config = dict(
    num_hidden_layers=8,
    hidden_size=192,
    n_experts=40,
    experts_per_token=8,
    d_expert=32,
    d_shared_expert=64,
    hidden_act='swiglu',
    moe_layers=[0, 1, 2, 3, 4, 5, 6, 7],
    router_score='sigmoid',
    normalize_top_k=True,
    routed_scale=1.0,
    balance_loss=0.000672,
    balance_bias=True,
    init_std_router=0.0116,
    lr_router=0.000484,
    num_attention_heads=2,
    num_key_value_heads=1,
    head_dim=96,
    vocab_size=16384,
    norm='layernorm',
    norm_place='pre',
    norm_eps=1e-05,
    positions='rope',
    rope_theta=10000.0,
    rope_fraction=0.5,
    qk_norm=False,
    attn_scale=0.102,
    tie_word_embeddings=False,
    parallel_block=False,
    init='trunc',
    init_std_qkv=0.0527,
    init_std_o=0.0527,
    init_std_up=0.0527,
    init_std_down=0.0527,
    optimizer='adamw',
    learning_rate=0.0012,
    lr_mult_up=0.668,
    beta1=0.9,
    beta2=0.98,
    lr_head=0.00979,
    max_grad_norm=0.5,
    warmup_steps=370,
    schedule='wsd',
    decay_fraction=0.813,
    decay_shape='cos',
    final_lr_fraction=0.1,
    batch_tokens=[65536, 131072, 262144],
    max_seq_len=512,
    doc_mask=True,
    train_tokens=850500000,
    max_steps=6824,
    dataset='wikipedia_en',
)
Below are experts of layer 2 (counted from 0) of a mixture-of-experts language model. Rows are named router (the router's row for the expert), down (a neuron's output weights, with its number) and show model dimensions 0-63. Each number is 200 + 20 x the weight over its row's rms, rounded and kept within 0 to 999.
After each expert's rows: "comes before" lists some tokens at least twice as common just after its tokens as in all text. This comes from a sample of Wikipedia text that the model never trained on. Tokens count by the router's weight.

# expert 8
router,185,165,171,201,183,175,158,208,243,174,192,190,226,194,193,189,208,205,228,240,196,188,166,175,223,217,196,225,218,229,215,183,187,223,165,204,201,232,198,187,195,197,161,195,244,208,168,231,207,185,183,241,163,216,209,220,181,210,211,209,198,200,210,182
down0,220,209,197,209,167,211,163,231,210,167,206,175,209,200,212,178,194,222,219,185,205,213,189,210,205,234,208,171,187,193,195,189,188,173,196,220,193,223,191,195,214,226,195,183,185,196,183,213,181,203,209,208,199,212,191,191,217,169,211,223,194,197,203,204
down1,199,222,206,189,194,251,209,182,198,181,191,175,187,220,214,198,218,167,223,195,191,218,205,204,209,202,238,228,190,177,202,171,228,206,214,200,204,220,175,188,169,200,166,202,216,211,226,189,212,180,169,225,219,187,208,206,181,196,202,163,164,186,227,211
down2,201,198,187,188,218,175,216,205,206,191,185,223,216,212,198,216,164,161,173,186,204,211,233,199,266,195,192,202,191,217,222,229,204,208,208,202,236,210,191,205,245,199,221,227,183,199,243,191,195,235,196,244,192,177,192,156,164,227,195,202,201,184,186,169
down3,171,189,189,206,176,166,193,203,220,171,190,196,215,209,180,195,213,200,194,203,199,154,204,228,171,218,269,191,201,212,237,191,211,205,178,166,194,214,213,172,193,215,205,193,229,211,174,209,175,212,195,198,190,188,191,207,211,222,192,236,192,215,193,193
down4,222,212,210,229,194,182,207,209,173,187,185,212,189,182,238,193,210,208,216,181,191,221,203,171,204,160,213,229,193,254,221,164,170,189,200,214,242,210,175,234,219,195,166,187,228,205,201,180,220,208,176,200,189,189,212,205,195,213,159,217,164,217,190,198
down5,219,189,247,193,233,204,199,218,178,172,204,194,194,205,248,198,217,214,183,212,197,211,219,220,184,168,169,186,170,155,210,198,188,213,224,198,210,211,206,190,178,199,215,185,189,199,226,223,211,204,219,216,214,167,215,206,203,194,231,183,181,194,186,199
down6,219,197,211,173,202,221,240,228,223,184,194,188,206,213,204,212,229,230,208,206,207,224,223,211,270,192,192,171,141,191,204,193,198,193,229,204,196,190,243,204,173,224,165,233,196,213,201,187,232,224,201,184,197,222,174,222,175,170,194,224,210,219,201,181
comes before: " the", " a", " his", " an", " its", " their"

# expert 37
router,178,169,176,197,183,190,224,211,227,170,223,196,217,188,202,204,205,237,215,182,187,200,184,217,234,202,212,213,206,217,223,194,221,210,188,180,203,214,219,191,204,211,190,200,221,197,153,227,206,245,177,199,176,193,232,174,194,203,239,176,207,206,176,180
down0,177,164,181,208,197,188,185,219,176,187,191,189,159,218,222,238,222,185,194,228,165,231,212,203,218,212,202,220,152,186,189,216,213,198,196,200,212,203,199,176,199,209,241,182,193,204,206,189,192,215,207,228,241,180,199,215,201,208,214,203,196,180,225,229
down1,214,209,234,225,188,151,205,197,221,183,191,216,219,184,186,203,212,200,196,191,168,166,202,235,230,175,222,202,237,228,200,212,212,215,181,216,214,191,205,195,191,201,235,201,193,221,195,215,216,161,170,192,187,216,223,177,203,226,190,191,198,262,206,200
down2,209,222,223,194,196,181,216,173,199,185,196,200,176,178,213,224,187,210,212,183,246,202,171,169,200,215,229,194,254,227,198,197,216,228,201,156,168,223,206,215,170,195,222,179,185,260,206,205,195,205,220,185,222,178,169,196,236,210,215,204,205,211,159,172
down3,169,191,183,212,223,195,203,225,209,181,208,171,218,177,191,162,179,191,207,224,190,178,193,196,210,211,185,199,156,181,195,224,182,210,237,193,190,219,202,192,224,175,221,201,237,181,204,205,187,218,211,201,237,182,199,204,232,185,178,201,210,195,200,155
down4,185,195,192,167,173,204,221,211,215,201,213,198,178,187,187,201,191,201,249,222,199,232,188,235,210,176,178,191,194,237,240,208,230,220,213,180,227,223,198,213,160,173,225,204,230,221,204,198,209,206,177,195,156,194,165,204,240,200,202,219,200,193,177,210
down5,207,152,209,201,187,225,189,202,193,179,196,209,235,217,186,166,213,213,201,172,174,209,226,211,206,183,166,197,192,192,215,158,183,222,237,180,211,177,179,193,214,211,199,230,204,194,240,188,206,191,237,205,212,195,196,188,193,221,180,181,209,213,219,210
down6,223,222,168,192,197,190,200,194,236,185,220,208,199,217,169,216,185,200,218,214,179,183,193,215,221,183,176,216,178,192,170,204,201,244,170,210,203,249,223,200,165,199,209,222,207,225,177,201,210,189,182,199,190,217,183,215,202,223,163,183,202,171,206,210
comes before: ",", " of", "\n", " and", " (", "'s"

# expert 10
router,192,184,172,208,192,174,185,187,253,189,200,212,175,201,216,189,201,211,220,211,140,190,173,199,229,204,199,202,207,207,225,177,194,232,193,176,211,223,196,197,189,208,192,182,203,235,193,239,206,213,194,215,200,153,240,205,185,189,227,180,169,195,211,158
down0,188,184,195,170,175,199,225,186,210,164,211,214,185,205,212,182,198,203,192,179,190,203,164,185,248,214,196,203,186,196,209,225,205,217,207,184,204,189,217,193,213,180,204,164,212,225,195,207,207,197,223,244,179,244,174,203,202,249,231,214,208,165,201,201
down1,232,232,175,186,202,241,215,208,196,181,203,163,218,199,201,199,191,218,221,231,229,180,206,206,218,216,204,212,203,222,187,228,186,172,205,172,234,193,226,204,184,170,233,216,208,196,224,217,207,202,174,187,168,206,178,198,213,195,205,217,227,213,157,185
down2,203,234,208,203,211,198,183,194,192,191,190,205,184,178,233,226,238,162,206,218,213,180,214,222,212,210,173,206,201,199,223,197,219,191,194,196,213,188,195,188,168,208,193,222,201,173,164,206,193,188,174,170,196,175,191,206,204,226,168,186,240,197,203,217
down3,182,212,244,159,192,216,206,210,199,146,193,191,221,198,161,183,186,211,200,172,223,216,194,210,217,191,195,217,229,203,136,208,226,197,212,212,207,168,214,196,215,206,205,225,175,209,212,186,208,224,199,175,189,200,200,209,186,222,232,213,225,171,217,189
down4,228,208,190,211,204,169,190,190,219,172,211,197,190,210,203,174,197,193,180,208,232,207,237,168,150,185,222,197,180,168,184,185,158,200,176,209,216,197,217,180,157,186,184,204,213,191,184,211,224,196,191,208,193,207,216,181,175,230,187,170,225,202,222,187
down5,214,204,195,178,200,180,189,228,234,208,177,219,211,215,224,213,175,217,229,163,176,189,215,169,212,220,189,179,179,196,187,203,226,193,184,197,237,214,175,215,169,217,211,205,200,186,207,176,214,194,190,239,218,178,199,180,215,186,198,222,220,171,212,202
down6,181,195,190,197,162,227,216,203,218,210,204,193,181,179,192,204,198,230,180,177,184,202,193,183,217,180,192,197,224,189,184,166,227,188,198,185,190,183,212,203,226,170,220,197,205,209,163,193,201,224,233,185,147,205,220,161,185,234,173,193,226,169,176,213
comes before: " ", "-", "|", " —", " +", " −"

# expert 33
router,201,196,174,213,196,218,185,182,255,194,186,195,165,185,208,239,219,225,218,209,151,193,179,216,242,194,193,206,177,191,231,195,185,223,181,202,197,201,185,201,196,206,173,184,186,220,184,243,205,215,202,225,204,199,196,233,173,202,220,198,163,187,202,188
down1,195,224,201,223,222,196,154,188,207,225,217,184,183,190,216,203,183,210,202,182,201,179,203,208,210,212,196,197,221,178,168,202,199,224,195,205,243,197,218,180,196,183,191,178,219,183,164,194,197,198,233,157,237,210,245,206,223,192,155,189,158,185,209,188
down2,205,191,196,191,204,214,183,235,213,200,194,209,192,174,210,215,201,167,199,231,220,228,184,225,206,200,218,226,218,213,166,216,225,197,212,155,169,256,213,199,191,193,179,194,229,191,216,185,172,190,152,182,191,199,232,163,236,228,202,192,233,182,228,227
down3,230,215,173,220,228,217,214,191,199,218,200,170,188,202,212,198,201,202,211,186,219,238,240,193,243,172,227,260,212,204,209,233,191,158,193,194,207,190,190,187,187,206,171,175,201,218,207,192,211,198,207,220,203,200,207,222,189,215,199,169,203,207,191,170
down4,201,179,165,178,225,206,209,214,219,190,177,200,194,201,190,212,184,204,220,182,204,205,231,226,226,220,199,208,245,171,197,202,149,210,181,214,174,228,193,195,243,218,171,191,173,175,211,214,189,180,192,221,204,169,187,193,182,168,260,171,186,173,213,198
down5,219,192,218,194,195,198,215,223,185,222,224,185,202,179,188,195,193,195,190,203,206,176,195,196,179,188,188,221,146,213,178,199,182,184,202,222,240,182,190,229,213,162,193,198,206,194,218,191,225,186,167,202,212,233,194,224,203,217,203,186,184,180,198,179
down6,158,203,187,191,167,215,191,156,216,172,177,212,212,168,195,209,203,181,206,205,209,167,220,226,209,215,183,224,179,191,221,198,203,203,219,196,196,186,223,226,219,195,222,217,231,214,157,183,207,195,208,210,211,159,204,231,171,179,170,202,204,218,206,234
down7,196,206,203,190,215,181,215,213,236,239,190,235,177,214,191,199,198,180,166,186,228,181,209,246,169,179,196,224,212,182,199,189,205,211,202,182,211,201,229,189,174,204,232,221,195,182,194,203,208,224,232,214,170,244,216,173,190,200,163,206,183,181,168,210
comes before: " ", " the", "0", "1", " |\n", "2"

# expert 5
router,187,200,178,215,168,186,222,213,236,193,170,232,211,182,183,209,188,190,198,205,188,179,167,200,220,186,225,214,200,208,205,191,214,230,149,181,215,184,157,194,235,191,203,164,200,205,176,225,221,225,175,192,195,222,216,222,186,190,220,216,166,197,187,153
down0,177,187,145,220,191,195,169,242,214,196,183,177,213,193,148,197,228,195,205,217,207,254,167,192,195,229,220,202,229,200,208,196,215,205,236,197,236,193,238,223,186,177,224,185,238,219,174,188,207,183,166,176,182,205,210,186,206,187,183,187,204,187,221,200
down1,178,206,212,187,205,197,217,230,187,156,178,195,167,211,210,223,183,187,230,168,210,193,189,232,239,178,201,188,177,208,228,232,198,224,221,216,222,218,199,200,178,179,211,219,234,223,183,205,196,188,197,194,199,226,183,209,145,209,201,212,186,181,190,186
down2,169,162,211,200,173,218,219,207,234,185,182,242,201,193,167,231,203,185,235,212,198,192,227,190,224,193,164,202,212,182,184,202,173,170,188,203,198,182,169,226,181,238,242,235,194,196,171,182,189,203,161,200,211,196,204,243,206,201,166,210,189,198,181,189
down3,196,193,201,202,172,197,210,170,185,203,171,243,193,197,182,183,218,223,213,216,241,200,202,201,218,193,159,192,172,203,196,198,204,208,193,225,192,193,161,193,185,230,199,216,220,200,193,217,212,208,191,209,221,206,196,174,226,206,203,239,225,197,164,219
down4,207,215,167,191,226,216,195,215,206,185,189,223,185,193,213,220,188,235,199,186,237,230,174,187,204,212,169,201,184,205,179,192,184,204,218,211,236,229,240,215,198,230,211,218,198,217,205,176,177,174,171,204,173,160,165,198,199,196,180,190,187,164,211,205
down5,202,210,233,219,201,235,188,223,164,152,174,186,189,198,192,204,218,223,175,221,213,198,239,206,199,203,236,188,196,178,207,205,215,192,209,184,210,181,175,188,209,194,213,171,219,195,180,183,212,202,153,167,188,200,220,206,191,225,192,212,192,206,178,226
down6,202,189,228,184,215,179,204,197,187,209,139,217,205,207,217,180,167,178,231,163,173,200,197,214,201,222,204,168,188,173,199,185,177,192,215,191,187,168,222,213,232,180,220,214,243,196,198,221,181,170,184,194,210,233,188,167,230,217,171,171,208,250,169,172
comes before: "|", "-", "==", "The", "===", "201"

# expert 25
router,188,189,171,187,218,166,189,229,215,171,198,217,198,179,203,203,200,224,263,239,222,194,186,184,230,208,185,238,245,233,211,186,224,233,199,200,223,205,208,178,195,223,170,205,219,198,169,220,196,180,180,233,158,190,210,197,198,185,211,179,193,187,201,173
down1,191,176,202,215,220,226,191,199,202,209,163,197,194,221,243,202,194,149,184,168,204,205,222,185,237,217,179,226,205,169,197,257,179,211,205,209,183,243,197,187,174,221,205,191,183,197,247,203,208,187,194,207,200,203,187,180,232,192,203,203,196,166,213,197
down2,200,184,200,218,201,189,177,227,211,174,216,187,193,225,229,224,187,212,209,207,189,227,226,165,174,183,202,221,216,189,186,213,181,197,201,234,196,214,214,198,194,181,210,240,158,216,212,217,143,162,200,216,198,220,224,203,203,187,165,182,151,200,219,204
down3,213,219,243,214,223,158,220,161,200,188,176,177,246,203,211,198,170,194,234,232,189,206,199,156,229,208,170,206,203,210,154,169,192,232,198,185,200,244,204,220,223,173,195,211,197,190,167,199,221,159,182,196,183,172,220,176,180,204,210,208,202,190,199,201
down4,172,222,219,202,228,216,179,180,202,184,178,222,176,194,241,190,195,222,211,229,227,203,220,190,203,204,185,202,243,173,190,209,203,239,187,197,185,215,238,168,197,200,214,215,203,208,234,202,194,171,215,193,174,186,206,222,236,190,211,184,195,181,187,201
down5,218,191,201,191,194,187,213,208,188,242,205,158,209,203,176,188,212,196,180,183,194,193,212,195,179,173,171,191,179,228,183,226,197,181,188,220,202,193,204,200,185,186,205,219,221,241,190,194,184,208,233,160,240,186,205,201,208,221,191,221,193,169,222,198
down6,199,214,204,221,201,199,189,201,217,183,194,189,211,205,244,249,203,224,208,225,179,198,209,192,232,228,223,202,185,216,203,178,179,208,216,196,172,215,220,174,180,187,232,198,224,199,187,194,209,170,202,164,202,193,202,192,212,198,211,203,192,198,215,218
down7,192,160,213,182,232,202,211,231,180,220,205,190,180,177,223,177,223,210,214,231,213,234,184,173,189,192,197,163,196,174,192,189,188,174,205,149,223,213,213,196,169,207,206,166,204,215,188,208,156,195,193,189,202,230,178,211,182,202,210,243,210,204,200,182
comes before: " the", " to", " a", " in", " by", " on"

# expert 38
router,170,194,140,215,187,189,223,236,229,181,219,203,199,196,211,214,213,205,229,213,190,202,179,206,196,217,219,239,234,192,198,174,216,212,211,186,205,172,223,210,197,185,186,202,216,202,177,226,210,185,178,229,182,187,224,192,226,182,245,198,199,202,174,174
down1,206,197,212,209,199,220,222,199,195,197,181,194,180,198,215,197,238,199,182,206,200,208,181,214,223,221,179,201,183,201,221,201,236,165,200,189,183,164,220,153,192,229,217,204,199,203,225,171,183,222,164,205,207,223,228,235,198,219,175,179,202,224,197,206
down2,221,201,195,209,175,185,234,185,219,213,213,202,223,200,204,217,177,219,190,196,187,208,190,219,203,209,177,237,224,201,209,191,165,210,213,202,184,184,212,199,203,208,208,258,204,188,198,173,175,196,243,217,221,182,226,213,207,187,227,201,191,219,176,191
down3,179,228,217,219,175,213,210,232,180,196,210,247,240,209,182,209,198,199,197,190,194,208,222,211,212,210,194,228,193,167,209,169,229,183,214,184,194,221,204,195,217,181,239,203,193,231,197,195,235,204,201,202,204,202,166,201,201,210,199,180,198,257,225,217
down4,191,170,178,178,203,199,172,211,198,231,191,228,223,193,208,196,188,155,211,235,190,209,163,203,240,219,195,171,216,187,177,203,236,195,193,207,166,189,191,190,181,187,211,201,190,183,201,201,165,165,195,181,195,200,190,188,230,195,190,186,171,210,211,199
down5,210,210,190,175,188,176,211,168,193,211,152,204,222,192,173,177,215,195,189,210,217,209,231,155,187,156,167,210,227,218,222,185,197,218,218,202,229,215,213,203,195,230,195,189,213,224,182,212,202,190,199,178,168,183,221,203,193,199,205,182,216,202,193,175
down6,215,219,172,182,200,187,187,210,205,187,215,222,191,201,214,213,201,199,204,192,210,210,206,191,154,175,191,213,181,198,161,214,224,216,198,201,211,208,211,182,185,215,230,217,177,174,230,194,206,189,189,182,197,239,206,203,187,211,189,169,198,184,203,168
down7,206,178,206,190,175,205,229,205,222,214,220,185,190,196,187,219,210,199,203,202,199,213,161,181,215,226,234,207,194,175,164,179,192,183,213,189,177,199,204,235,174,215,235,223,169,180,205,205,171,181,214,211,237,211,202,229,214,223,202,208,201,171,184,195
comes before: ",", " of", " and", " in", " to", ".\n\n"

# expert 28
router,193,155,183,194,226,175,182,181,222,207,188,205,188,194,203,183,226,191,223,207,165,162,184,189,232,179,216,237,178,220,217,224,202,188,158,206,199,189,191,207,190,175,187,199,205,215,194,243,227,207,167,217,202,208,221,212,193,211,272,200,157,214,216,194
down1,196,193,183,199,203,217,220,177,192,198,205,246,205,199,203,224,200,183,212,196,199,220,184,197,193,271,170,208,231,162,204,191,232,212,194,199,219,195,228,226,210,239,200,222,196,186,199,182,231,189,207,175,191,166,184,175,212,182,215,197,229,185,197,223
down2,197,210,164,207,204,194,180,202,205,191,188,181,190,219,179,212,187,172,207,186,210,176,245,192,249,188,196,169,183,216,209,176,186,165,177,201,182,215,216,235,245,196,186,207,205,198,201,220,228,190,201,233,192,201,213,177,208,220,215,170,224,211,194,180
down3,199,199,225,196,215,221,195,216,207,226,197,210,179,219,244,183,223,208,208,193,186,195,221,215,165,212,186,198,170,228,209,194,160,183,166,163,209,179,177,219,206,185,223,157,185,197,229,234,208,162,224,198,207,234,232,187,203,186,198,224,165,206,240,203
down4,187,194,194,217,196,184,195,214,183,201,170,198,200,210,185,226,186,180,175,175,188,183,186,159,216,172,219,194,206,208,209,212,197,191,231,221,178,192,184,224,137,200,168,192,180,212,203,193,215,203,192,200,231,230,194,229,153,193,188,206,201,218,196,175
down5,209,176,228,202,224,186,173,181,196,210,204,189,219,180,190,180,235,205,200,194,188,172,238,210,200,185,200,218,192,172,190,200,211,210,164,190,226,231,229,194,195,187,208,240,183,225,193,196,178,183,187,183,220,190,190,175,217,219,201,187,197,231,180,200
down6,177,208,229,154,210,230,190,190,197,166,208,210,208,170,189,219,211,199,208,187,223,181,202,203,218,142,208,193,220,208,218,180,249,203,223,197,231,180,223,195,194,198,189,202,221,202,229,176,206,169,237,203,186,170,209,179,218,185,196,195,200,196,189,201
down7,214,160,224,163,188,203,197,188,216,166,229,223,203,201,185,197,219,219,207,198,211,194,218,196,209,178,228,180,243,164,225,189,196,172,224,185,216,205,250,177,212,201,201,195,213,229,184,215,251,168,152,209,186,223,184,198,202,195,197,197,206,189,165,207
comes before: " |", " |\n", ";", "0", "1", "–"

# expert 6
router,228,202,166,182,166,220,202,193,236,196,237,200,219,186,194,221,210,184,195,191,185,188,160,216,199,200,215,221,215,186,248,182,191,222,175,177,200,206,200,225,200,193,146,179,177,220,183,232,219,220,168,217,182,192,202,235,184,179,231,200,146,199,203,191
down0,213,229,195,205,199,190,214,203,210,251,202,233,193,237,202,171,214,207,162,165,170,191,193,230,196,199,217,196,207,187,157,208,226,188,201,183,205,177,227,151,186,198,212,184,188,174,199,196,230,209,207,184,206,198,186,207,216,192,221,167,185,192,180,160
down1,200,178,192,193,226,215,203,208,196,202,230,194,209,177,170,198,220,184,215,233,209,206,216,226,189,192,192,183,203,226,197,204,185,214,159,161,177,225,204,221,208,217,172,176,179,230,195,218,179,210,184,236,204,169,217,197,186,175,199,175,171,200,210,174
down2,208,207,187,209,193,188,179,212,203,204,239,196,231,198,187,207,229,200,206,213,187,187,188,220,226,237,185,175,199,197,177,209,203,185,174,167,202,211,194,214,235,226,189,166,172,208,226,226,194,222,190,193,215,190,181,207,184,199,222,186,163,236,209,213
down3,202,193,239,208,214,181,212,151,229,173,215,231,187,186,186,213,198,227,213,211,188,183,182,181,206,202,177,212,170,207,195,164,216,190,225,229,213,198,206,167,187,148,225,196,198,196,195,200,180,184,222,195,211,208,212,189,202,186,221,162,205,167,206,206
down4,208,183,231,194,214,170,168,214,209,227,208,197,225,218,208,210,201,198,227,182,194,191,196,200,208,183,194,191,197,204,237,216,154,188,200,185,190,183,178,214,208,219,212,172,194,212,225,192,214,252,225,237,198,220,180,216,199,205,211,210,183,182,158,188
down5,207,221,210,168,182,197,194,217,218,188,213,165,195,175,206,204,190,191,209,191,181,205,208,213,191,181,176,206,221,218,201,208,204,179,172,203,198,190,236,181,193,191,183,192,198,221,201,195,173,222,178,202,172,231,245,226,177,182,199,218,204,203,182,187
down6,224,154,220,215,209,221,223,195,179,206,156,222,208,213,185,232,233,182,183,230,212,195,223,190,187,153,212,214,193,204,195,219,167,221,193,218,183,187,155,191,184,186,219,217,217,203,200,200,168,205,228,195,222,201,201,203,240,174,184,198,183,236,208,203
comes before: " ", "-", "|", "0", "==", "==="

# expert 19
router,182,196,184,182,184,181,245,233,240,162,209,227,217,183,193,215,211,212,206,195,178,195,165,192,239,220,192,207,218,203,207,167,225,210,208,183,200,183,226,212,207,202,176,216,234,182,158,224,202,202,187,220,150,203,184,220,212,200,231,212,187,206,187,201
down0,217,153,212,204,193,209,199,189,171,216,196,216,207,173,198,200,206,176,240,196,194,183,183,220,205,203,175,214,189,222,182,184,238,198,183,185,168,184,172,214,223,211,197,189,216,176,192,219,213,162,222,228,204,193,192,205,198,203,224,173,241,254,183,223
down1,215,227,222,202,214,173,204,217,212,176,213,196,214,202,209,208,191,167,198,226,218,190,200,189,209,183,199,177,196,193,195,205,219,221,196,210,256,179,198,162,220,158,207,172,200,175,191,230,206,200,170,198,175,247,188,199,179,207,199,193,173,171,193,201
down2,211,199,194,215,206,216,229,208,212,217,169,202,157,168,181,218,157,213,187,185,189,202,208,165,203,228,235,234,189,191,194,233,211,172,219,184,174,207,200,182,153,225,221,224,202,213,228,199,203,197,191,190,170,201,192,231,228,187,212,199,230,227,224,168
down3,182,185,177,210,208,212,215,200,183,209,223,177,184,169,149,182,187,210,226,210,216,207,166,232,207,216,220,229,181,190,225,194,210,181,209,221,228,183,211,227,160,191,215,212,203,181,184,199,227,209,173,198,217,238,203,216,195,211,186,187,183,145,194,239
down4,223,182,182,243,217,184,202,198,199,200,188,196,195,223,220,183,202,182,226,206,194,206,218,215,175,181,222,209,199,220,192,215,208,231,176,187,206,191,186,238,223,177,208,191,202,220,236,195,191,202,215,194,190,204,176,196,215,188,230,207,165,208,211,167
down5,202,204,235,216,216,184,207,200,212,186,196,220,206,228,189,224,196,181,184,172,174,191,209,138,202,193,190,237,236,162,190,215,219,208,227,207,191,226,190,189,194,224,208,224,189,202,249,208,208,220,200,192,194,161,202,225,177,193,200,203,179,179,152,174
down6,206,173,200,212,206,227,191,215,185,198,193,207,173,170,175,181,214,177,201,216,207,169,190,186,176,230,177,179,184,211,184,171,209,213,210,232,196,226,193,217,186,219,208,216,183,196,176,196,218,214,234,208,188,217,191,198,201,171,189,171,208,180,207,206
comes before: ",", " of", ".", " in", " and", ".\n\n"

# expert 7
router,182,199,180,198,188,188,200,191,214,191,188,226,179,196,213,181,176,202,219,234,188,209,180,203,199,193,213,247,196,226,207,204,212,231,190,199,228,179,192,163,207,183,175,207,214,165,184,238,229,192,188,226,159,213,209,208,244,174,241,203,180,192,201,195
down1,201,213,193,222,195,183,196,223,212,198,208,209,258,239,202,189,228,207,175,164,235,196,198,207,183,234,226,191,201,171,202,215,197,185,200,192,171,205,213,228,200,191,189,189,188,155,152,193,191,215,190,247,174,214,188,178,179,196,206,208,182,244,189,214
down2,204,228,196,183,168,193,224,209,198,202,206,186,225,172,209,199,184,206,191,209,180,196,236,233,237,205,201,152,210,212,218,199,188,156,224,199,182,161,208,216,189,186,161,195,187,217,181,184,218,197,202,225,205,201,173,210,185,217,186,166,184,214,200,198
down3,215,169,221,222,191,190,212,243,199,179,209,207,208,203,222,209,200,194,204,192,179,236,187,177,216,222,199,184,180,195,228,150,222,170,209,190,198,169,222,213,207,219,202,214,243,212,184,200,176,229,175,187,180,192,187,191,200,192,161,230,210,227,217,179
down4,217,190,233,245,219,188,178,188,197,176,188,206,194,181,219,196,197,196,243,202,199,208,169,187,183,160,236,213,152,213,202,227,215,185,182,212,199,209,203,174,185,201,215,257,181,234,208,215,164,207,194,210,206,178,228,227,218,184,226,193,181,202,223,195
down5,216,230,212,248,212,232,184,176,187,178,214,231,210,199,198,204,176,225,162,204,204,200,216,171,178,195,195,192,209,228,175,211,218,186,210,198,177,162,205,224,226,208,191,196,187,193,181,179,185,185,254,173,205,169,216,242,201,183,202,210,193,188,172,195
down6,205,217,198,195,231,185,194,199,186,199,242,168,215,172,190,213,215,179,182,202,213,224,197,201,187,211,219,226,215,207,212,214,210,149,235,225,219,192,209,196,188,203,205,204,219,213,164,186,186,181,201,200,195,198,213,173,176,186,217,247,235,207,177,202
down7,195,197,214,182,222,213,210,183,186,176,205,205,207,203,210,220,198,172,186,172,211,208,207,207,175,208,194,189,197,193,200,180,181,176,214,234,172,191,233,210,218,219,210,225,150,245,226,207,221,213,200,182,195,202,183,198,203,169,172,249,194,176,205,120
comes before: " the", " of", " to", " a", " in", " that"

# expert 26
router,207,197,191,208,188,194,182,186,215,187,203,192,204,189,204,197,216,199,199,227,171,175,191,211,234,190,203,200,189,199,213,182,217,223,199,202,212,209,184,209,225,207,216,199,187,221,185,213,225,204,185,230,147,193,226,226,168,165,214,185,166,196,204,180
down1,183,174,240,203,200,160,177,172,216,181,174,205,204,197,234,195,201,201,185,207,196,214,192,214,186,215,193,216,176,199,154,214,177,175,178,206,197,208,221,218,175,178,218,201,204,189,190,177,189,193,191,200,198,179,194,246,215,201,175,162,261,172,188,179
down2,203,190,229,220,184,187,232,249,214,169,219,214,192,212,163,226,202,169,206,223,199,215,217,175,210,194,206,184,205,208,177,218,202,182,209,207,212,212,218,186,218,216,200,198,236,179,199,213,215,215,232,239,163,213,183,146,199,197,200,212,208,173,177,197
down3,206,181,192,252,168,174,200,202,192,234,210,194,187,172,203,191,203,197,183,215,191,226,184,200,234,199,199,189,194,194,188,175,196,184,216,239,206,169,188,178,195,180,239,204,189,204,198,200,182,193,186,224,150,212,196,222,199,172,166,178,192,199,221,213
down4,189,186,212,199,209,191,188,182,201,209,196,182,156,242,197,192,227,216,190,227,195,174,212,230,200,189,224,191,210,177,201,149,221,193,178,185,233,187,152,204,210,230,186,210,171,175,200,205,178,227,186,247,197,206,222,183,202,211,183,232,188,240,170,177
down5,152,196,222,192,204,203,190,200,195,218,223,193,137,206,195,215,209,188,191,211,200,199,222,201,207,190,203,211,212,196,195,217,205,178,181,217,221,205,226,211,186,197,208,194,211,195,204,261,212,203,207,156,199,182,159,190,200,216,160,196,194,168,189,197
down6,199,221,177,230,220,197,211,195,186,204,196,173,223,206,202,212,216,208,196,183,207,197,225,192,192,219,216,226,188,177,214,206,206,174,166,166,201,187,168,202,205,190,176,200,193,208,217,215,157,206,209,234,208,184,198,227,192,182,165,223,142,200,207,220
down7,198,197,205,185,160,203,231,216,220,174,184,189,231,200,200,204,241,187,207,243,172,195,191,183,199,178,163,196,195,200,173,223,216,212,204,195,211,211,191,205,212,162,221,227,169,189,201,176,150,164,197,175,210,196,209,183,215,178,193,207,196,186,201,182
comes before: " ", "0", "1", "|", "2", "–"